Experts of a small language model.
Size: 8 layers, width 256, 75.6M parameters.
Below are experts of layer 2 (counted from 0) of a mixture-of-experts language model. Rows are named router (the router's row for the expert), gate (a neuron's input weights, with its number), up (a neuron's input weights, with its number), down (a neuron's output weights, with its number) and show model dimensions 0-255. Each number is 50 + 10 x the weight over its row's rms, rounded and kept within 0 to 99.
Before each expert's rows: a language model's description of what the expert responds to; "comes after" lists some tokens at least twice as common just before its tokens as in all text. This comes from a sample of Wikipedia text that the model never trained on. Tokens count by the router's weight.

# expert 39
Description: Spaces, digits and brackets in sports result tables and squad lists, plus Spanish word endings, such as C(elta), Prem(ios), 2009–2020.
comes after: " |", "2", "|", "8", "6", " November"
router:42 41 32 47 45 32 61 37 34 46 62 42 40 61 45 61 57 42 45 60 48 46 57 38 65 29 57 57 34 66 38 36 51 41 62 47 55 38 61 57 32 43 55 41 54 52 59 48 70 52 56 37 42 58 45 52 60 59 63 44 63 58 46 43 52 55 53 56 36 67 61 40 51 47 63 55 57 62 64 61 39 57 36 33 31 54 40 60 38 32 37 47 37 52 57 41 30 41 38 43 39 59 35 57 58 54 63 53 58 67 52 43 60 33 37 39 45 65 46 40 56 43 51 35 39 42 50 52 61 66 44 57 53 63 60 50 50 61 43 46 51 40 38 40 37 56 48 37 53 58 25 63 56 46 44 60 44 38 44 64 64 40 60 42 43 49 54 35 63 56 54 66 44 64 53 50 55 50 35 50 38 33 69 57 38 60 64 33 66 41 54 62 48 52 41 47 53 61 60 67 49 57 41 51 62 48 44 33 41 46 56 39 52 61 55 59 38 47 56 63 39 55 39 59 45 46 51 61 42 61 62 51 45 56 46 52 62 42 58 34 53 39 42 40 53 53 35 41 61 43 61 63 43 61 58 64
gate4:70 30 54 45 36 48 62 45 34 50 44 34 65 68 39 44 50 48 40 47 60 58 57 75 53 46 50 70 62 41 59 58 52 55 60 54 51 42 37 49 54 45 42 46 37 36 51 32 49 53 48 53 41 35 53 49 56 57 56 55 51 48 52 59 47 52 39 60 35 49 55 39 48 60 40 53 53 58 58 53 54 52 56 50 60 50 63 62 43 39 32 50 37 65 47 32 49 39 37 67 35 49 43 47 58 48 17 48 58 50 63 45 61 49 40 48 55 64 29 47 52 26 69 51 50 41 36 59 60 45 51 54 67 45 39 63 38 45 42 60 43 56 26 33 50 58 51 64 63 53 50 55 43 57 47 51 61 52 70 64 50 63 44 51 49 55 48 58 28 42 49 51 71 19 68 49 59 28 43 44 47 62 56 59 37 48 55 42 45 35 66 56 38 52 40 52 54 54 58 33 60 54 51 40 59 38 40 47 34 56 23 60 35 53 48 57 56 56 44 53 48 48 45 51 39 63 65 49 55 44 41 49 49 56 48 50 58 45 43 64 63 55 47 41 42 44 66 52 54 40 61 43 46 51 48 43
up4:28 51 44 57 41 55 36 62 58 50 39 43 60 49 28 48 37 54 61 70 47 46 42 44 51 44 44 53 59 49 33 40 31 41 50 61 57 59 48 45 56 62 60 56 55 45 54 50 39 37 39 35 44 38 54 40 62 52 40 41 43 39 55 66 45 62 50 65 46 56 53 31 39 43 61 53 28 53 42 50 73 49 52 55 58 58 70 47 69 53 33 36 50 51 51 38 59 41 46 25 80 54 59 53 57 52 48 61 33 57 64 48 76 32 41 73 50 56 64 65 54 49 48 45 40 45 62 41 51 76 58 43 38 48 37 45 54 55 46 45 37 48 37 49 55 50 47 49 50 42 38 51 45 61 55 52 40 59 57 45 53 58 51 51 57 54 43 40 63 51 40 35 67 63 50 57 57 41 37 54 37 38 47 52 67 44 52 38 47 42 45 43 63 46 39 50 62 49 53 36 39 58 49 24 50 28 48 48 42 51 46 45 43 47 63 46 36 49 31 50 64 56 56 55 31 64 66 41 49 48 46 46 58 42 49 40 61 54 49 52 46 58 49 38 53 53 46 45 62 46 38 75 41 58 51 61
down4:58 18 59 55 25 45 64 54 48 45 45 45 54 39 52 54 63 42 58 64 60 48 70 55 71 44 34 60 42 52 34 79 50 47 65 40 21 31 51 69 51 31 41 54 63 61 51 56 53 59 50 37 51 40 60 65 44 48 70 50 68 47 46 47 50 49 54 60 43 50 42 54 48 58 61 42 49 43 59 41 54 45 59 41 45 44 44 48 58 49 41 45 43 57 38 49 63 49 47 55 62 59 60 39 43 57 46 44 50 22 43 49 57 45 43 50 49 77 49 36 51 45 55 59 57 57 42 46 49 40 31 46 43 46 44 66 51 72 60 49 38 60 42 29 42 44 69 39 42 55 46 69 49 48 61 60 54 46 53 29 52 57 50 50 52 45 62 53 46 66 48 61 54 39 54 45 61 43 49 46 48 37 60 59 45 57 49 49 41 32 50 64 70 45 44 64 39 37 47 33 70 49 54 48 58 48 53 57 45 37 54 60 58 62 39 58 49 52 52 50 58 50 49 29 42 43 78 48 43 51 44 47 56 48 45 53 65 52 43 52 47 39 55 46 60 41 68 48 42 52 48 52 49 70 34 42

# expert 29
Description: Opening parentheses, hyphens, dashes, heading markers == and spaces before numbers, as in Rod Laver '('quarterfinals), 1179'-'1180, on' '3 October.
comes after: " |", "\n", "|", ".\n\n", ";", ":"
router:35 57 40 45 54 42 63 45 31 48 69 54 45 45 45 61 57 40 49 65 61 49 41 46 68 44 55 60 46 46 60 47 40 42 57 41 48 45 52 45 47 54 54 32 56 53 58 52 61 57 57 35 43 48 57 41 62 66 60 48 53 51 52 45 56 78 56 56 35 48 54 48 49 52 56 68 51 55 58 56 54 53 40 44 52 63 48 56 34 46 19 60 33 42 63 52 52 38 31 45 57 60 25 78 55 55 63 35 42 69 45 58 54 37 51 39 45 63 48 21 51 37 70 48 40 30 49 52 50 60 40 53 55 61 55 53 45 74 54 46 58 48 45 38 51 44 46 42 45 46 40 62 47 33 53 48 35 57 44 58 88 49 46 44 46 58 65 46 57 63 48 57 34 66 43 48 37 38 53 48 47 39 68 54 50 57 50 55 52 52 65 54 38 59 40 50 80 62 62 51 49 53 50 56 54 40 61 48 53 52 55 32 56 55 46 54 48 54 70 58 44 56 48 51 44 45 54 57 50 63 51 55 56 58 37 36 54 60 58 30 49 52 51 34 63 62 40 53 61 45 56 48 50 48 64 49
gate2:35 56 38 62 54 40 48 28 50 48 49 52 53 42 58 60 61 52 32 47 48 38 50 53 41 47 42 60 38 49 44 48 51 46 29 31 49 46 45 24 77 47 45 49 49 47 57 71 58 27 49 39 47 42 63 57 50 41 31 52 70 40 54 49 61 57 55 38 56 50 56 56 60 46 35 61 63 42 62 56 55 42 62 36 57 62 45 57 57 43 55 49 54 63 54 34 60 43 54 39 71 61 64 46 44 75 43 45 59 53 51 59 65 25 49 42 44 45 40 58 55 41 41 44 45 35 45 42 51 52 63 63 45 53 49 60 57 53 49 46 54 55 40 42 54 55 63 46 62 44 40 52 47 59 56 53 64 48 59 40 56 65 37 44 54 39 43 53 56 70 61 39 58 61 56 35 33 42 54 58 67 67 30 60 57 63 54 75 55 56 60 54 53 47 51 54 27 59 46 58 54 32 36 37 54 47 54 45 62 51 36 30 56 58 51 62 31 65 49 41 62 47 66 50 58 46 53 48 48 51 40 46 55 48 48 55 57 34 55 41 46 44 55 44 48 54 48 77 48 55 64 50 50 30 60 37
up2:44 52 52 52 43 50 54 40 44 51 53 30 48 27 50 59 61 71 67 44 38 56 36 37 63 64 52 27 50 50 65 60 57 63 60 51 58 55 63 55 43 45 47 56 47 53 58 35 61 51 54 42 54 51 39 38 63 31 51 41 58 57 52 66 61 39 56 65 33 46 39 66 50 42 45 48 42 60 41 31 64 49 44 47 55 42 68 60 61 68 47 49 62 25 41 43 35 80 54 51 46 57 58 59 59 53 58 54 53 47 51 61 47 52 38 46 48 49 58 34 49 84 35 50 45 59 55 57 68 41 57 58 39 45 44 36 48 37 51 57 39 46 48 52 46 40 57 44 53 26 56 68 61 38 52 56 51 36 47 43 54 36 51 53 45 60 51 37 51 50 44 63 62 24 50 44 74 41 62 44 58 54 67 52 51 30 51 65 43 57 57 46 38 54 42 39 43 51 63 43 40 62 62 58 51 74 61 47 55 57 57 46 49 52 44 37 56 50 65 64 66 53 59 50 45 53 61 49 48 54 47 52 49 35 52 53 51 55 43 44 44 63 52 56 49 45 58 39 66 44 51 49 57 57 34 70
down2:44 61 62 50 50 50 51 61 66 53 47 25 47 41 46 69 59 52 34 49 45 79 40 39 40 74 58 33 67 55 60 44 35 52 39 69 37 70 64 46 40 44 65 56 59 53 57 38 48 42 60 44 27 70 51 52 47 54 50 61 64 45 66 52 60 46 51 45 54 31 49 54 64 52 43 45 58 54 42 40 56 57 59 52 47 32 40 55 51 60 39 40 43 43 46 48 29 46 54 54 33 39 41 46 61 67 53 43 49 37 46 47 46 49 65 51 57 55 49 53 57 67 38 45 59 48 63 34 58 29 43 50 41 46 33 40 50 45 57 49 56 37 59 58 45 49 52 51 39 51 48 53 61 29 55 62 43 41 44 57 46 48 52 52 35 47 55 36 47 43 56 36 51 50 59 49 39 26 51 43 32 64 42 49 37 25 53 47 37 48 68 47 51 52 56 63 45 41 47 48 46 54 50 55 50 47 56 44 43 43 45 44 30 58 32 37 54 44 36 49 53 45 60 39 61 52 74 42 31 58 46 48 33 56 49 46 48 61 51 37 47 37 55 54 40 55 51 53 81 55 69 61 43 50 52 58

# expert 25
Description: Zeros and nines in years and scores, the letter r inside words such as Alac-r-ity, and sentence openers like Due, Despite, Because.
comes after: "2", "1", "|", "7", "″W", "″E"
router:49 51 29 52 43 33 60 40 28 43 64 43 35 63 50 63 61 47 42 64 48 49 55 42 61 34 56 59 39 66 42 45 56 41 70 44 58 39 59 58 34 45 49 48 54 43 57 47 57 50 62 41 43 55 42 51 58 59 57 45 63 54 47 36 52 57 49 61 28 67 69 41 53 49 59 51 62 65 60 66 34 59 46 37 30 52 38 61 33 35 37 51 41 46 56 43 32 41 31 50 40 58 38 55 56 53 61 62 50 63 48 44 66 41 41 39 50 64 55 40 58 39 49 39 38 48 51 46 50 72 44 57 57 59 56 47 48 67 45 46 55 40 36 40 42 61 48 39 59 59 25 63 54 46 36 59 44 43 38 64 64 37 57 49 34 47 50 37 62 56 51 65 41 64 45 54 59 44 30 62 42 42 68 59 39 52 60 33 63 42 53 59 53 47 38 57 58 63 61 69 47 58 39 54 61 55 51 35 46 41 55 45 52 62 58 57 44 52 64 62 38 52 41 61 43 51 51 57 40 62 62 51 50 54 47 52 59 43 61 37 48 41 39 43 56 53 36 38 67 43 59 62 42 59 55 65
gate3:60 53 53 42 41 58 59 53 33 61 50 44 52 77 61 51 49 56 57 55 52 48 46 32 57 59 59 54 56 51 56 68 46 41 38 62 56 32 33 47 52 58 51 58 34 53 50 51 49 59 63 46 59 43 60 36 55 73 40 56 47 47 65 51 42 45 61 72 53 78 60 59 44 47 56 38 51 58 62 44 46 56 49 71 43 30 45 53 45 55 55 24 58 30 54 54 51 48 47 55 44 45 55 42 46 40 45 70 58 54 53 61 49 51 65 34 51 61 61 50 50 41 66 51 61 60 51 43 54 56 35 30 57 39 60 44 37 56 39 35 49 46 47 58 26 54 51 52 48 53 50 65 57 56 49 51 44 46 54 54 52 53 44 46 40 54 64 48 49 49 61 37 54 57 48 69 50 46 47 56 33 32 42 42 44 39 44 63 42 49 62 43 52 49 34 52 61 52 62 65 56 52 57 72 49 55 32 62 52 50 53 40 43 45 42 65 45 55 51 55 32 41 42 43 35 49 66 48 52 43 51 55 47 65 52 29 33 49 69 55 57 64 35 36 34 54 66 62 51 47 40 54 54 74 79 63
up3:58 70 61 52 38 45 36 53 33 49 40 40 46 53 49 42 40 38 50 37 63 55 53 47 57 56 48 68 54 60 50 31 57 52 57 70 51 51 40 57 37 53 46 70 58 55 36 55 46 55 61 47 66 50 60 44 62 53 55 66 46 55 60 42 36 42 43 50 51 65 51 52 56 46 38 65 62 54 43 47 47 47 58 50 51 51 40 35 30 57 62 55 57 38 58 52 37 40 45 56 45 51 60 21 49 47 59 47 51 58 38 79 54 54 51 29 54 61 55 56 55 45 62 57 57 62 54 51 59 54 48 39 42 46 53 35 47 35 43 50 52 35 50 30 42 63 52 61 54 44 53 59 54 57 41 47 43 43 33 59 45 32 42 49 59 56 49 56 60 54 51 46 41 41 35 51 64 39 57 51 58 28 38 51 38 42 30 54 55 51 50 31 43 52 37 42 61 43 68 67 61 62 62 66 64 79 61 55 38 55 46 49 31 58 31 48 44 66 58 54 46 63 48 76 32 61 61 47 43 41 55 63 55 54 54 24 48 54 52 59 51 58 34 36 48 52 58 54 58 42 46 62 40 56 36 49
down3:69 64 51 50 53 58 63 47 37 44 32 53 53 65 57 76 28 56 45 54 47 61 54 52 65 63 51 53 39 57 52 57 37 60 63 64 47 69 49 39 54 29 61 48 49 44 49 58 54 46 48 49 50 36 37 63 45 56 36 45 51 46 53 57 68 56 58 58 43 45 51 49 48 43 48 64 43 64 38 62 37 47 57 57 56 59 39 56 50 60 44 53 65 46 60 50 77 49 56 50 52 67 52 47 44 44 41 68 57 32 46 52 77 63 54 42 52 56 43 39 37 55 56 56 62 27 47 33 56 58 64 55 51 42 37 46 59 51 56 44 39 52 52 42 49 42 42 39 51 51 61 53 38 49 41 47 63 43 38 52 60 52 59 49 46 55 49 40 65 50 63 38 49 65 42 63 50 61 68 51 52 62 33 41 44 49 60 46 52 29 76 60 61 52 45 74 66 61 45 40 53 51 37 51 44 45 50 51 61 35 48 58 47 53 43 54 56 56 38 48 62 47 58 47 41 46 41 44 42 60 41 33 60 51 63 51 65 36 53 58 42 61 22 64 55 63 67 51 52 32 34 35 39 38 37 40